Below are experts of layer 11 (counted from 0) of a mixture-of-experts language model. Rows are named router (the router's row for the expert) and show model dimensions 0-127. Each number is 200 + 30 x the weight over its row's rms, rounded and kept within 0 to 999.
After each expert's rows: "comes after" lists some tokens at least twice as common just before its tokens as in all text. This comes from a sample of Wikipedia text that the model never trained on. Tokens count by the router's weight.

# expert 121
router,194,183,238,165,220,155,245,191,203,160,168,248,248,147,213,239,164,156,246,247,243,221,226,218,211,208,140,203,238,200,209,222,212,254,191,186,190,159,196,181,195,257,232,189,225,246,179,188,253,190,223,210,179,188,146,258,203,174,228,152,198,194,195,180,188,229,252,219,210,249,236,181,217,210,204,167,168,135,203,211,210,227,236,170,180,212,198,234,183,210,255,212,217,175,196,206,195,138,211,195,145,223,193,178,221,171,180,251,211,151,190,158,204,155,159,213,212,233,189,176,179,189,230,205,204,157,223,178
comes after: "s", "\"", "ed", "ation", "es", "ies"

# expert 63
router,187,177,175,236,198,160,205,227,213,216,169,220,206,172,191,169,223,229,123,121,207,184,187,230,222,241,176,224,183,204,208,185,220,232,207,192,189,227,211,176,250,208,143,211,183,119,207,192,219,209,211,186,194,204,155,190,183,126,162,175,223,197,217,190,255,182,260,200,212,198,241,206,194,142,201,206,215,201,174,202,254,197,193,168,201,202,252,173,212,165,166,219,171,165,220,188,223,234,241,227,240,159,204,179,115,158,209,154,214,153,206,219,206,176,186,268,206,248,221,223,228,191,211,182,172,234,213,196
comes after: " |", " (", "\n", "|", " N", ";"

# expert 220
router,287,203,230,235,230,187,172,191,172,228,270,205,218,186,171,180,140,212,234,251,186,221,206,190,201,227,244,190,196,198,208,173,179,191,213,152,162,222,170,187,159,187,182,170,184,213,166,215,193,194,179,183,242,197,182,191,232,201,199,183,203,178,227,136,254,206,199,254,181,196,224,175,220,163,209,155,149,229,221,195,217,275,197,205,188,193,174,238,181,166,184,183,224,158,160,217,224,209,216,174,173,176,196,146,242,176,163,212,177,186,156,165,233,214,262,213,174,139,206,173,178,212,238,199,250,243,204,255
comes after: " 19", ":", " 9", "20", "19", " 18"

# expert 175
router,205,185,235,127,207,240,171,182,160,204,175,204,225,207,214,205,203,196,132,264,201,175,220,190,232,203,204,234,173,160,208,240,185,242,222,211,210,156,215,245,203,248,181,192,182,209,233,159,191,171,212,279,191,206,204,152,195,231,195,150,190,219,221,190,241,240,219,217,192,178,258,177,251,158,222,257,229,246,205,249,239,202,174,220,226,204,217,208,182,178,263,154,195,251,159,211,207,161,210,227,206,209,191,150,193,211,218,208,217,218,221,150,158,152,182,224,214,155,190,166,196,175,211,157,197,153,215,207
comes after: " He", " he", "s", " finish", " who", " play"

# expert 24
router,232,214,143,180,179,170,186,214,237,219,189,178,186,263,186,170,228,137,236,179,213,214,228,189,181,194,119,213,197,159,174,177,190,211,216,182,233,174,169,219,182,198,260,224,191,201,210,218,189,167,271,168,218,195,204,221,189,240,169,174,215,201,209,199,162,212,237,204,257,140,234,168,237,216,185,172,197,183,220,192,187,196,198,225,210,155,171,207,184,246,230,131,176,216,253,196,229,132,162,231,206,156,215,239,217,191,235,262,167,219,226,198,230,220,230,256,161,219,180,221,210,214,211,182,166,192,191,250
comes after: " Vi", "vi", " vi", "or", " Al", "li"

# expert 96
router,210,166,143,192,187,193,178,172,191,260,164,192,220,207,187,155,233,191,193,149,215,183,174,205,250,184,210,189,180,189,191,253,162,255,166,194,256,208,192,184,187,169,229,252,215,146,210,181,237,202,204,196,173,167,183,168,209,156,181,190,171,158,242,181,159,204,163,248,177,163,157,208,203,202,195,226,232,208,161,150,167,206,186,201,232,183,244,178,154,230,196,182,175,196,210,240,221,218,267,268,158,217,153,195,124,186,220,163,200,216,170,248,145,197,167,235,217,218,215,200,236,160,180,218,191,202,202,191
comes after: " re", "-", " con", " Re", " (", " \""

# expert 29
router,208,154,208,198,167,222,168,170,207,182,273,185,172,203,246,192,178,210,220,197,175,231,165,135,195,212,159,231,164,188,188,184,222,241,227,174,230,216,181,195,222,236,152,169,189,187,244,246,200,216,209,209,210,188,208,233,175,243,236,165,230,191,190,199,140,232,270,231,213,177,240,222,179,225,246,226,178,177,210,199,181,273,189,208,208,231,227,191,189,171,183,189,177,212,226,200,130,142,233,169,227,227,203,248,233,171,173,242,183,197,165,249,199,189,256,166,180,182,222,254,208,179,171,166,251,226,211,201
comes after: " F", " f", " M", " m", "F", "ur"

# expert 163
router,244,197,173,206,210,225,211,205,223,158,189,240,186,208,209,198,161,201,176,246,197,221,189,174,195,221,249,250,234,164,230,169,178,209,261,142,214,231,189,188,224,185,198,151,153,174,170,152,191,214,160,179,239,230,147,188,205,216,181,212,177,229,150,189,183,180,209,236,163,248,203,160,178,147,245,266,207,239,171,212,160,231,188,268,210,229,212,229,209,205,234,205,226,202,213,218,172,172,221,211,174,193,228,155,228,206,196,205,208,194,206,151,215,191,255,149,228,163,147,177,211,193,231,197,257,185,176,263
comes after: " 1", " 3", " 2", " the", "con", " 4"

# expert 93
router,209,278,190,168,160,161,221,210,179,193,175,195,222,249,190,181,215,179,250,186,161,209,194,167,179,181,258,243,237,205,185,196,214,162,191,182,216,201,219,222,214,182,232,174,228,180,179,223,167,189,221,265,176,221,194,171,213,150,206,205,217,246,219,166,251,239,199,251,218,215,243,193,232,236,197,226,161,183,242,202,163,238,197,217,221,233,144,191,166,196,173,206,169,161,238,170,246,188,250,161,211,211,281,195,232,200,165,175,181,201,204,204,228,193,196,196,200,263,173,180,150,261,202,236,167,166,234,172
comes after: "c", " in", "st", " ex", " re", " an"

# expert 51
router,174,192,221,205,194,165,203,152,181,186,172,210,211,160,203,188,167,183,159,263,247,177,217,178,209,219,176,187,156,157,235,156,198,227,251,195,171,240,184,195,169,207,164,211,251,229,177,185,225,189,208,215,157,191,226,245,199,213,239,156,140,253,166,173,173,227,208,211,222,214,180,173,192,132,242,227,196,201,211,258,223,122,217,212,214,196,220,211,207,186,238,149,199,209,149,192,220,211,183,235,194,200,267,111,210,199,210,164,198,175,192,178,229,163,188,205,211,136,223,190,186,178,157,160,186,223,207,189
comes after: " he", " He", " it", " It", ",", " and"

# expert 184
router,279,216,151,147,152,202,207,235,182,222,235,199,173,246,208,161,214,186,242,150,170,203,184,194,228,194,198,229,205,176,149,192,201,216,158,205,214,215,166,241,210,209,214,173,157,223,222,241,234,219,157,230,189,220,249,247,199,194,205,217,197,208,181,237,154,207,162,255,216,193,216,200,237,235,245,181,209,210,216,199,229,183,200,140,232,171,201,211,180,238,226,211,215,196,195,182,242,137,225,194,220,232,253,245,176,142,229,169,167,193,143,209,216,170,252,195,172,166,231,196,255,240,201,205,210,246,186,229
comes after: " So", " so", "po", "p", "ci", " po"

# expert 202
router,217,167,180,226,245,192,258,220,187,205,194,163,163,137,199,200,254,207,226,152,157,241,222,208,206,199,175,200,180,221,171,157,216,180,261,282,227,194,264,248,210,196,230,178,234,212,216,179,208,205,202,178,214,274,219,163,187,182,182,193,217,211,193,150,183,269,196,201,197,219,162,221,172,177,216,240,167,192,199,162,160,154,213,213,187,192,194,193,199,221,214,186,202,205,235,250,155,250,259,174,238,232,187,186,211,125,181,181,163,225,190,184,228,218,179,211,199,241,166,211,211,168,180,219,203,231,243,182
comes after: " ", " the", ",", ":", "-", " of"

# expert 149
router,205,150,239,163,242,225,191,239,221,223,211,186,207,192,229,227,142,142,210,218,164,192,215,230,200,236,166,194,203,151,243,212,162,232,166,194,207,235,216,160,223,230,239,195,223,221,207,183,218,178,183,264,217,172,232,213,158,223,184,183,250,219,232,204,211,217,164,236,172,213,244,253,237,188,134,235,165,179,215,222,218,208,242,236,229,187,168,215,188,172,280,154,225,210,231,166,174,159,227,181,204,213,189,140,196,171,201,243,203,202,180,215,203,184,223,196,117,182,219,178,187,184,220,224,236,187,239,172
comes after: "\n", " in", "In", " 23", " 21", " 24"

# expert 238
router,216,167,259,164,232,245,235,183,183,148,222,186,247,191,187,208,184,213,172,260,222,184,188,219,232,187,179,159,199,235,276,186,216,195,202,248,209,218,219,195,183,198,184,209,272,220,184,158,206,200,180,155,211,162,236,216,222,180,230,110,139,283,206,194,208,207,151,206,239,204,243,239,209,195,227,178,155,200,197,226,185,183,228,205,208,206,179,201,207,181,200,151,188,197,239,205,207,169,178,226,194,214,249,156,205,184,214,217,240,216,180,217,176,170,176,207,205,128,240,239,162,164,177,180,199,172,232,207
comes after: "\n", ",", " |", " start", " It", " open"

# expert 20
router,147,207,185,175,213,207,195,192,206,217,238,195,168,251,227,228,211,87,259,220,253,202,167,187,196,273,214,172,201,217,178,138,187,147,219,183,232,249,227,214,190,190,157,206,249,235,181,165,223,174,165,198,208,212,224,194,185,196,166,168,223,156,212,190,193,209,214,175,241,189,174,188,181,213,214,176,169,252,194,233,197,188,157,212,190,225,160,277,254,208,231,223,203,152,196,178,248,140,150,189,200,206,185,215,195,245,182,186,219,204,201,205,189,176,236,171,211,221,204,203,177,239,248,201,191,232,213,187
comes after: " ", "hu", " Com", " Hu", " Nor", "com"

# expert 222
router,208,187,218,145,239,175,183,177,224,180,159,243,260,204,199,202,201,208,163,225,206,177,243,160,187,243,142,217,230,222,217,200,152,190,164,238,219,173,238,188,248,204,213,154,220,195,171,169,181,238,219,206,215,160,218,137,179,188,196,205,194,200,192,188,273,268,170,238,186,224,208,223,217,237,181,183,158,207,147,246,182,156,238,217,216,229,209,192,149,226,251,182,193,201,212,187,239,137,235,237,199,196,192,187,210,198,236,224,167,209,200,174,202,177,183,185,187,173,148,195,157,146,178,193,257,233,229,165
comes after: "\n", " Year", " Party", " received", "me", "ate"

# expert 147
router,168,241,222,235,178,188,205,149,209,188,206,198,220,175,232,163,234,197,217,238,256,181,174,198,195,232,260,202,134,222,229,221,217,222,207,200,173,177,184,224,173,154,204,165,199,239,181,184,133,248,203,160,205,182,202,207,219,209,168,170,131,257,174,221,219,203,225,210,192,197,168,194,223,169,216,202,246,229,154,234,205,201,195,239,222,209,206,186,178,173,152,167,171,206,163,258,208,215,211,241,230,195,227,142,211,177,229,218,171,167,227,155,180,210,191,279,197,149,238,179,261,168,200,157,189,225,163,192
comes after: " to", " |", ",", " he", " is", " was"

# expert 167
router,163,202,165,179,233,172,234,184,180,208,173,226,238,213,158,209,202,201,226,247,136,193,203,185,254,154,208,197,185,215,195,257,217,242,131,179,275,150,181,182,156,217,199,173,139,209,188,189,256,198,130,180,197,133,221,178,181,222,219,208,194,191,204,174,163,196,146,240,195,202,233,189,163,197,184,178,227,204,198,199,180,211,176,239,155,171,184,196,207,253,215,215,267,245,182,192,232,138,176,229,184,178,201,212,235,207,222,182,208,208,210,164,207,198,181,177,204,241,189,224,244,202,211,196,134,204,180,240
comes after: "s", "es", "as", "les", "is", "ea"

# expert 34
router,227,197,184,174,145,163,265,223,178,202,222,206,174,215,166,190,183,221,240,179,152,226,235,217,202,190,155,168,173,211,193,186,181,156,183,236,160,212,200,194,196,162,212,207,148,171,232,192,216,149,226,173,169,157,182,248,190,211,163,210,193,160,248,192,215,165,148,229,189,200,233,249,165,231,228,193,159,202,222,223,205,196,231,194,187,192,191,236,233,232,179,191,259,245,184,156,220,131,127,212,154,164,214,227,193,247,245,174,217,209,196,169,228,237,202,186,176,171,216,192,241,227,230,207,217,175,207,275
comes after: "or", "er", "n", "ur", "li", "ar"

# expert 98
router,155,156,163,210,182,231,206,209,220,212,199,233,203,253,210,215,214,129,202,256,241,188,216,198,264,215,179,173,238,166,217,211,197,191,215,180,143,205,206,229,151,192,183,206,240,197,225,239,193,210,224,213,173,239,204,126,222,200,195,156,138,239,204,229,154,221,180,111,261,220,167,226,192,185,171,222,172,235,213,198,203,209,162,160,195,206,186,194,165,203,210,233,156,175,185,192,179,233,261,204,227,159,192,200,220,210,196,197,237,142,238,178,192,145,167,160,225,193,208,181,199,176,152,206,216,202,235,181
comes after: ".", "H", " b", ",", "-", " where"

# expert 52
router,241,211,271,133,213,220,141,218,196,217,261,205,162,190,237,210,156,176,187,232,204,180,183,203,174,215,214,185,173,170,182,216,203,213,208,161,204,242,196,170,165,225,193,202,213,226,194,211,161,175,203,256,193,188,251,222,212,204,200,147,195,192,206,189,197,240,179,200,212,178,198,203,230,183,171,263,277,216,239,191,242,174,166,189,178,146,166,220,226,187,219,164,226,153,174,169,147,236,256,181,194,209,176,155,177,234,146,221,241,217,198,181,228,172,262,167,192,195,136,187,235,167,203,227,215,185,229,206
comes after: "s", "ed", "ly", " an", "ing", " found"

# expert 15
router,241,183,227,122,228,190,250,194,213,179,169,256,210,201,199,209,161,134,261,225,185,222,202,198,214,230,179,209,206,145,178,259,239,222,181,167,156,166,188,197,176,251,229,200,243,245,208,160,211,159,232,175,178,209,194,211,195,177,248,143,245,207,198,225,216,199,225,193,212,211,229,201,228,190,241,209,209,181,223,210,260,194,206,179,194,200,193,199,173,198,232,171,175,189,207,194,138,152,192,146,225,237,186,137,232,220,172,215,202,158,235,179,200,203,183,173,202,172,184,227,228,190,155,165,222,132,247,228
comes after: "s", ",", "%", ")", "h", "old"

# expert 225
router,141,190,212,156,179,203,191,182,257,189,197,195,215,266,194,187,200,162,212,155,215,212,249,181,202,179,221,134,210,233,186,186,213,257,239,213,234,201,207,253,197,250,215,185,230,181,182,215,177,223,201,176,209,180,251,223,216,170,128,259,227,192,176,225,231,217,195,222,227,196,168,184,213,205,217,184,189,189,249,261,208,171,198,183,198,156,246,243,242,242,194,177,241,184,162,214,203,151,170,160,220,159,248,205,221,219,201,179,190,175,192,223,189,255,233,212,169,237,217,244,243,215,173,196,143,193,165,248
comes after: "ra", " Ra", " No", "ta", " no", " Do"

# expert 5
router,195,190,180,186,218,173,251,198,219,263,213,184,175,196,236,196,216,160,269,214,169,209,175,198,228,186,255,178,176,216,240,255,211,247,213,211,153,152,174,186,147,224,199,235,214,179,224,166,217,209,216,231,224,180,196,252,169,195,213,233,159,233,191,216,151,241,187,248,193,152,162,233,155,214,203,158,206,209,225,242,193,227,220,172,180,239,159,190,232,177,187,205,201,184,225,145,146,170,143,217,201,187,202,240,233,196,238,179,185,218,191,225,218,223,251,210,180,232,179,239,212,248,167,179,132,233,176,210
comes after: "ec", "en", " /", "n", "u", " a"

# expert 0
router,155,187,230,153,286,240,150,193,219,229,230,175,197,257,197,150,197,149,159,185,261,179,172,214,212,200,186,179,193,177,248,227,216,254,178,151,177,256,219,212,181,246,175,188,175,204,168,159,196,218,196,256,230,205,256,204,204,169,212,141,202,205,223,191,229,185,207,250,229,164,189,243,173,228,192,246,218,221,234,207,218,204,174,196,194,187,191,184,197,175,207,160,219,216,229,146,192,214,245,167,190,207,185,146,212,195,185,253,238,207,179,208,186,214,185,204,129,227,162,174,184,214,251,209,207,188,227,201
comes after: "\n", ".", " the", " an", "-", " and"

# expert 242
router,177,175,224,209,179,234,197,211,171,219,225,183,183,149,235,202,167,155,206,225,220,214,202,202,203,216,207,185,164,226,154,201,193,208,166,256,207,243,228,217,195,163,203,149,251,226,164,206,164,207,193,148,198,259,224,226,248,167,168,178,196,188,185,263,251,226,229,197,214,173,198,166,163,236,204,226,234,176,202,203,187,194,154,203,250,237,161,273,148,201,237,226,206,257,180,185,185,192,166,173,202,170,174,156,179,223,192,186,182,178,196,175,219,257,243,215,225,233,246,179,268,164,257,186,167,208,179,201
comes after: " the", " Ru", " a", " Pla", " The", " and"

# expert 212
router,230,200,217,212,144,232,214,207,201,202,210,193,221,255,250,200,212,182,237,231,254,199,173,232,188,191,183,190,248,226,192,163,167,218,144,180,243,157,230,175,222,177,190,196,193,243,237,239,140,188,189,203,221,231,198,212,196,229,187,161,108,193,206,273,182,172,175,194,203,208,175,192,253,244,207,221,222,255,179,236,179,213,187,257,213,196,182,262,143,254,187,198,181,209,171,225,170,196,211,234,194,159,209,172,206,201,232,173,161,198,170,188,181,198,162,209,167,187,167,168,237,197,208,233,158,238,192,146
comes after: " the", " mo", " re", " his", " was", " Mo"

# expert 59
router,243,164,255,131,248,230,224,172,229,182,194,170,226,228,178,171,217,253,180,239,230,194,234,228,202,177,169,180,191,203,213,194,171,257,184,192,195,179,171,182,179,214,212,188,238,179,207,162,134,151,225,240,216,171,240,196,262,163,232,168,169,191,221,224,198,223,143,249,238,228,196,279,193,194,170,181,182,211,165,228,205,229,239,240,158,199,189,223,157,189,211,185,219,170,178,205,183,238,263,197,168,213,191,187,205,238,205,257,163,196,188,167,191,209,160,223,194,202,164,206,170,195,202,183,255,206,228,167
comes after: "\n", ")", " also", "History", " place", " 13"

# expert 22
router,217,176,210,134,203,165,222,237,188,169,174,173,236,233,222,213,205,166,169,182,196,220,180,225,219,173,160,251,219,176,237,291,215,238,227,227,192,203,204,195,169,231,192,212,263,233,184,156,193,199,204,211,204,142,162,205,144,174,219,184,196,162,166,158,276,239,209,196,218,225,215,229,268,176,169,197,178,157,182,174,243,247,254,162,167,158,192,207,210,201,191,205,206,188,159,183,213,138,193,187,153,264,234,203,179,211,188,235,172,163,230,221,174,192,164,203,188,165,218,185,182,198,205,227,204,206,195,197
comes after: "\n", " However", "==", " season", "===", " 2019"

# expert 229
router,157,210,165,175,196,160,206,208,177,256,169,230,198,166,193,216,211,183,150,95,145,202,169,216,188,205,150,207,208,154,227,174,176,222,196,198,205,172,206,230,219,179,173,239,202,125,186,243,219,239,258,170,177,179,159,211,165,189,227,208,198,176,224,182,186,184,264,158,212,206,201,201,180,226,174,254,182,199,201,161,200,169,218,158,202,199,219,169,219,155,196,224,192,173,222,201,211,197,248,197,235,197,223,208,168,241,248,191,257,149,186,239,197,211,177,238,226,269,233,223,201,228,225,221,166,225,222,184
comes after: " the", " con", "-", " a", " of", " and"

# expert 46
router,186,152,174,196,205,205,208,194,212,271,173,215,186,162,181,200,203,144,173,185,169,212,134,262,194,216,173,207,234,256,184,150,198,218,238,191,174,217,206,220,209,175,163,182,225,91,229,197,216,206,190,141,225,146,170,238,232,197,242,223,212,188,215,175,242,148,221,172,214,200,163,244,182,184,200,217,228,196,181,187,195,195,187,191,202,196,170,159,223,195,137,217,181,196,219,186,208,247,248,216,182,216,209,182,153,225,252,160,205,159,238,207,222,220,159,252,213,223,212,251,216,185,210,228,204,240,229,175
comes after: "-", " (", ":", "\n", "==", " \""

# expert 124
router,206,197,206,173,158,182,144,207,223,193,229,208,246,250,214,204,236,278,217,176,202,193,232,140,169,166,208,155,220,162,176,256,160,140,208,187,222,205,219,222,185,219,211,190,154,199,179,200,193,188,191,234,195,170,224,183,186,189,223,241,195,167,192,213,205,216,179,203,181,236,200,142,220,225,167,154,179,213,195,155,179,225,181,199,203,167,202,190,212,228,151,204,236,151,177,143,184,164,187,206,188,158,213,213,243,240,260,197,195,194,257,216,192,179,226,240,149,144,155,204,275,251,243,187,225,199,219,216
comes after: "la", "lo", "ri", " Col", " Se", "ru"

# expert 203
router,163,276,207,195,203,190,191,175,243,178,251,179,174,194,181,160,203,160,208,183,214,192,189,170,208,268,211,158,195,214,174,182,179,220,248,226,206,183,195,256,204,151,164,209,175,228,148,212,205,184,197,239,233,255,158,151,156,201,168,243,226,187,247,190,211,170,180,218,212,197,251,160,204,209,221,256,160,164,176,207,193,222,176,232,213,197,226,223,235,158,202,213,175,182,215,156,235,145,195,225,210,163,262,222,184,225,211,197,218,197,202,149,188,209,261,191,219,134,239,184,242,226,172,243,196,226,195,214
comes after: " the", "m", " se", " Republic", "ab", "ber"

# expert 177
router,167,236,217,236,203,182,210,216,213,182,202,221,141,135,201,202,148,188,211,180,210,172,189,229,238,203,227,168,215,180,170,153,196,174,219,217,162,225,216,227,206,203,203,165,190,218,128,185,247,220,127,190,271,235,154,182,185,206,177,176,210,169,187,237,213,157,187,206,192,202,200,174,216,153,215,159,167,253,211,217,209,181,164,227,178,214,163,152,229,188,189,233,203,216,144,238,220,165,185,181,219,195,243,243,154,194,174,182,259,231,164,160,173,244,186,177,218,175,237,235,183,245,157,179,166,204,245,218
comes after: "w", " W", " We", "W", " Bro", "we"

# expert 92
router,163,150,184,188,175,207,189,204,215,170,211,171,252,200,200,192,177,186,210,237,224,188,249,233,225,249,234,198,186,145,180,221,212,225,199,166,289,229,224,167,200,163,174,195,216,207,193,219,151,232,180,196,152,210,190,233,219,195,212,146,220,209,170,255,188,245,197,187,142,211,243,205,196,212,184,155,198,146,239,188,210,151,197,186,193,200,146,187,216,169,209,204,155,178,236,170,175,203,179,193,146,164,203,189,189,160,183,206,156,225,202,233,239,180,186,274,186,190,221,213,193,185,205,225,247,122,259,166
comes after: " No", " c", " 1", " 0", " 3", "33"

# expert 255
router,190,193,206,154,157,161,221,255,198,192,189,195,235,203,226,188,150,172,181,223,199,223,173,193,181,207,190,201,215,178,166,221,167,221,228,233,262,159,172,175,185,270,225,231,225,171,174,188,164,169,202,176,137,169,180,234,180,241,238,179,199,239,166,222,225,209,225,185,238,194,184,228,223,189,222,222,213,217,207,145,240,232,232,158,170,225,163,181,228,212,212,251,177,179,244,179,175,123,166,221,182,168,198,223,148,189,175,196,160,244,213,186,225,202,152,182,190,169,173,191,212,192,250,212,269,145,212,160
comes after: "s", "\"", "es", "e", "ies", "ia"

# expert 241
router,150,260,214,192,175,167,175,169,166,205,189,211,194,220,199,193,182,250,261,158,203,199,236,188,180,205,220,242,167,205,219,182,214,174,166,214,244,171,182,253,197,160,226,168,168,231,210,216,199,197,181,191,177,182,195,197,219,228,207,245,216,250,157,167,198,187,245,204,219,162,203,190,276,230,200,165,203,198,213,228,172,213,178,161,216,165,205,214,153,245,204,211,159,180,241,175,177,236,173,205,194,204,294,255,184,200,276,253,190,188,212,162,217,257,230,235,138,226,187,177,228,233,205,173,190,216,190,187
comes after: "un", "if", " se", " ma", " Ma", " commun"

# expert 236
router,166,172,212,212,251,192,209,179,237,194,212,257,202,139,196,206,271,200,169,247,167,218,214,215,213,191,193,211,178,230,147,206,166,206,205,160,179,183,199,217,191,185,182,161,216,204,255,215,226,190,234,188,207,222,184,259,216,219,187,179,153,197,212,199,210,159,181,263,200,202,166,220,151,191,175,199,206,210,201,162,199,166,220,172,232,220,219,218,182,191,133,228,147,198,214,198,203,250,245,228,151,177,192,118,219,178,205,164,162,154,184,173,223,202,129,257,177,253,175,206,249,169,163,179,243,188,213,200
comes after: ",", " the", " of", ":", " by", " and"

# expert 224
router,194,165,185,139,160,197,216,215,229,167,175,224,236,205,221,199,151,170,179,243,174,185,185,244,192,180,193,190,193,130,205,211,158,213,215,240,221,147,216,177,242,250,229,212,242,225,166,218,197,178,227,189,166,168,167,183,155,222,260,142,193,207,198,197,241,238,251,226,225,188,179,223,233,204,187,193,184,164,177,183,227,233,262,161,165,198,169,232,259,185,194,203,172,214,228,194,220,121,178,196,176,203,228,198,168,138,184,224,194,216,229,219,230,190,152,202,156,162,194,209,170,194,197,180,259,161,199,182
comes after: "s", "\"", " University", " season", "ia", "es"

# expert 228
router,174,141,170,222,183,221,197,166,215,157,209,181,228,174,192,179,191,227,211,242,196,212,235,204,225,227,212,214,183,160,166,221,203,211,170,155,249,238,194,176,205,198,139,182,230,226,152,199,180,183,168,167,182,144,181,250,190,184,224,152,193,167,177,202,237,170,226,200,215,185,228,257,219,198,184,166,150,163,190,140,249,197,180,140,209,224,162,166,153,178,189,184,206,185,178,172,211,200,167,208,181,187,196,181,233,170,143,198,137,223,238,234,196,195,202,251,177,204,191,210,177,223,210,143,268,200,228,127
comes after: " U", " J", " St", " M", " R", " W"

# expert 196
router,241,286,214,232,237,178,212,183,244,234,155,162,202,157,209,223,207,170,269,217,204,233,190,214,202,206,226,186,204,212,159,161,197,122,230,247,178,219,204,229,172,161,209,178,176,234,216,211,148,194,234,158,202,233,217,147,221,174,168,197,194,242,190,191,211,193,174,220,230,211,180,221,222,171,211,239,218,205,239,204,143,220,220,224,181,202,128,194,179,228,184,197,143,185,198,206,183,229,287,187,222,218,221,250,207,184,229,196,227,239,207,177,216,231,173,159,212,217,187,205,182,267,223,192,176,243,221,208
comes after: " |", "-", "°", "za", "er", "k"

# expert 60
router,256,230,227,260,253,225,174,218,194,259,175,213,196,215,194,248,188,199,138,227,221,174,222,167,169,225,212,234,182,236,255,193,202,220,168,176,221,220,241,202,185,185,190,209,196,223,150,155,182,244,205,252,208,208,242,144,166,172,200,191,254,191,189,233,225,246,183,244,213,209,223,205,236,215,205,218,219,208,157,218,221,201,223,223,247,238,215,225,192,230,217,165,167,188,247,195,210,163,203,233,189,173,247,246,211,157,241,218,165,144,199,164,242,211,208,206,167,159,201,167,164,142,242,180,227,213,219,183
comes after: "\n", " in", " with", " by", " of", "."

# expert 1
router,207,202,163,148,146,195,219,241,215,171,183,199,200,197,221,210,193,174,165,241,204,221,184,184,169,197,213,200,235,166,140,200,164,223,237,250,220,161,195,193,199,211,200,222,214,180,178,204,185,183,192,206,170,195,157,257,157,241,220,188,204,200,197,221,238,200,226,218,237,179,185,243,235,208,191,203,207,181,212,152,226,212,262,154,136,229,169,221,214,192,206,262,162,168,210,210,164,150,157,238,143,202,181,238,167,159,172,217,157,222,177,188,197,181,139,248,181,198,166,187,166,196,254,208,247,144,214,134
comes after: "s", "\"", "es", "ation", "ity", "ers"

# expert 25
router,169,220,188,126,177,183,238,192,218,259,219,182,180,181,236,185,171,236,195,194,170,192,217,174,219,171,193,173,189,242,200,178,188,189,233,178,256,209,201,162,220,187,210,195,123,188,141,255,147,203,223,202,209,159,199,203,209,250,189,187,203,160,212,136,165,188,199,159,230,197,237,200,203,202,190,202,170,184,252,226,183,241,244,173,207,200,246,228,263,174,243,176,257,177,213,167,244,157,156,217,217,172,218,175,201,215,246,167,193,208,185,196,212,234,155,197,222,194,200,212,260,166,167,170,185,156,154,228
comes after: "im", "ly", " sign", "ent", "s", " His"

# expert 165
router,218,195,190,184,164,232,244,240,161,176,220,261,238,185,227,189,203,165,214,199,137,272,233,225,151,243,199,215,228,188,222,212,207,180,179,247,162,196,207,185,233,203,145,213,231,225,220,181,189,201,197,214,165,234,186,259,212,172,173,213,230,163,192,184,252,189,217,211,219,171,216,202,171,224,230,233,205,208,202,200,183,249,184,213,233,182,169,267,161,202,206,197,212,210,161,182,146,162,151,184,248,193,201,181,166,210,176,189,236,244,155,251,264,212,266,179,191,190,185,210,186,143,222,223,148,206,218,229
comes after: " ", " h", " the", "min", " two", " three"

# expert 57
router,225,145,246,183,228,205,239,182,243,201,208,229,254,143,227,206,165,201,161,249,243,190,233,243,203,222,274,203,221,187,177,183,238,246,195,221,169,146,219,184,194,237,241,188,209,244,187,171,231,190,208,228,201,174,163,180,208,204,213,153,203,231,165,182,213,190,204,172,181,245,230,217,150,194,247,184,186,162,179,220,175,236,235,229,198,211,215,227,204,221,214,249,145,194,190,257,247,196,213,190,139,215,230,190,229,181,231,227,209,151,247,131,190,163,199,216,208,229,186,229,159,216,198,201,171,187,244,214
comes after: "s", " such", "es", "ies", "ers", " with"

# expert 94
router,224,121,172,178,229,165,205,228,188,241,213,219,218,204,204,185,227,156,194,188,125,252,185,188,175,158,181,175,194,218,202,173,249,226,164,212,266,160,233,169,158,180,168,240,192,180,246,177,236,229,220,196,181,187,176,172,228,203,191,174,201,225,163,203,176,223,186,220,183,186,202,241,138,175,219,200,229,186,147,120,204,215,178,180,169,168,212,166,194,215,176,233,149,208,226,216,205,223,233,246,211,193,150,172,146,209,193,153,202,252,199,221,174,155,162,199,241,180,194,247,213,212,181,196,194,246,220,180
comes after: " ", " App", " along", "do", " Best", " Grand"